{
  "experts_per_token": 4,
  "d_expert": 64,
  "d_shared_expert": 128,
  "hidden_act": "swiglu",
  "balance_loss": 0.00606,
  "beta1": 0.9,
  "train_tokens": 940400000
}
Below are experts of layer 12 (counted from 0) of a mixture-of-experts language model. Rows are named router (the router's row for the expert) and show model dimensions 48-95. Each number is 500 + 50 x the weight over its row's rms, rounded and kept within 0 to 999. Numbers have three digits each.
After each expert's rows: a language model's description of what the expert responds to; "comes after" lists some tokens at least twice as common just before its tokens as in all text. This comes from a sample of Wikipedia text that the model never trained on. Tokens count by the router's weight.

# expert 4
router:471494676487513480534486600537442524574485480570507542515451450529509574486535607514526507445550513484543488591455459535467554516469523452521544
What it handles: Day numbers and small counts in dates and lists, plus the preposition before a date, such as on, 18 January, 6:14.
comes after: " | ", "| ", " on ", " ", " (", "On "

# expert 43
router:494432715521444430517406620586483537496498469521484548489465450465480569413453537481528492433551590451580478499444491490479490524523489477540522
What it handles: Score and date-range numbers with dashes in match results and tenure spans, like 2–0 win, | W |, 6–2, 6–4, (2003–2006).
comes after: "1", "2", " | ", "; ", " ", " ("

# expert 15
router:527462614552471433500521604566434586517505443512521559461521437542515582478546623514520499473645557537542475599456476481464485527471542517525496
What it handles: Table cell separators, digits and infobox fields in statistics and election tables, such as " | ", "- • Density:", coordinate "°N".
comes after: " | ", "0", ") | ", "% | ", ":", " ("

# expert 59
router:534471658573428489570410576479404511581506476504487504480488435607497532500583553513494486476566494505529417595451517491506497485527525451584559
What it handles: Bars, percent signs, brackets and line breaks in demographic and numeric tables, such as /km^{, % had, ) is water.
comes after: ".", "% |", " |", "%", "2", ","

# expert 5
router:490482693508473450515465553539415562516492455544482505512440477512525566482493535509501512441618522516616453531426475530490484504474535479547460
What it handles: Final digits of years and numbers in date ranges and measurements, plus unit words after numbers, such as 2017, 1778, miles, mph, storeys.
comes after: "1", "2", "–", "000", " in", ":"

# expert 51
router:524495650522446437540510530528434553539490433516501572493444431500537544454510558519544498465597543482577424602438480527488537494446540494578547
What it handles: First digit of four-digit years (1 of 1989, 2 of 2021) and the preceding "in", "In", "since" or month names.
comes after: ", ", " in ", " (", "–", "| ", "- "

# expert 54
router:449474613488466442519500522525385542555500444534504572436514440495486602474553607548504492444563536477619406543455422540478530510520461465580531
What it handles: Tokens introducing a year or date, such as "In ", "in March ", "November ", " (" before years, and pipes before year cells.
comes after: "\n", " |", " |  |", "20", "23", "24"

# expert 12
router:499490614563489492521479553489380550532500463520481519490465475508494558443526566477496502450543566505536451566476482509513549509460533441511560
What it handles: Pipes, dashes, line breaks and degree or minute marks between numbers in statistics tables, date ranges and coordinates, e.g. 1906–1907, 41°38′.
comes after: "\n", " |", "′", "0", "3", " | "

# expert 19
router:458500657538482527543499536493460522580502434572453511485508424527532500431512527506519490532609482471626444542484533537507546547481576445551517
What it handles: Digits, decimal points and thousands commas in measurements, coordinates, money and table figures, as in 69,000 m, 693.5 m, approximately, £.
comes after: ".", ",", " | ", "1", ": ", "3"

# expert 40
router:490464679514470500566415615550478551612515467552497544452522480534584547486543544522538497486604501509561446549485476466480573538465503428532553
What it handles: Numbers and values in table cells and statistics, especially league-table points and medal counts, such as 50, 58, 363.7.
comes after: " | ", ".", "2", ":", "–", "0"

# expert 37
router:470456646557519482497392527517402512563563460545467553516439475499540576478565568504567450431646544487569471569484432515495509535471562502555561
What it handles: Pipe and semicolon separators and small digits inside sports statistics and results tables, like | 0 |, ; 10; and Apps | Goals.
comes after: " | ", "0", "; ", ".", ",", "1"

# expert 53
router:471490671513460471563546558515427523560549464609471621411457453542555583459515510559490503428581555481607476570452486543482569519473543460593480
What it handles: Phrases and first digits before years, such as in the, from the, in the early, and the 1 of 1996.
comes after: ", ", " in ", " =", " (", "\n\n", " "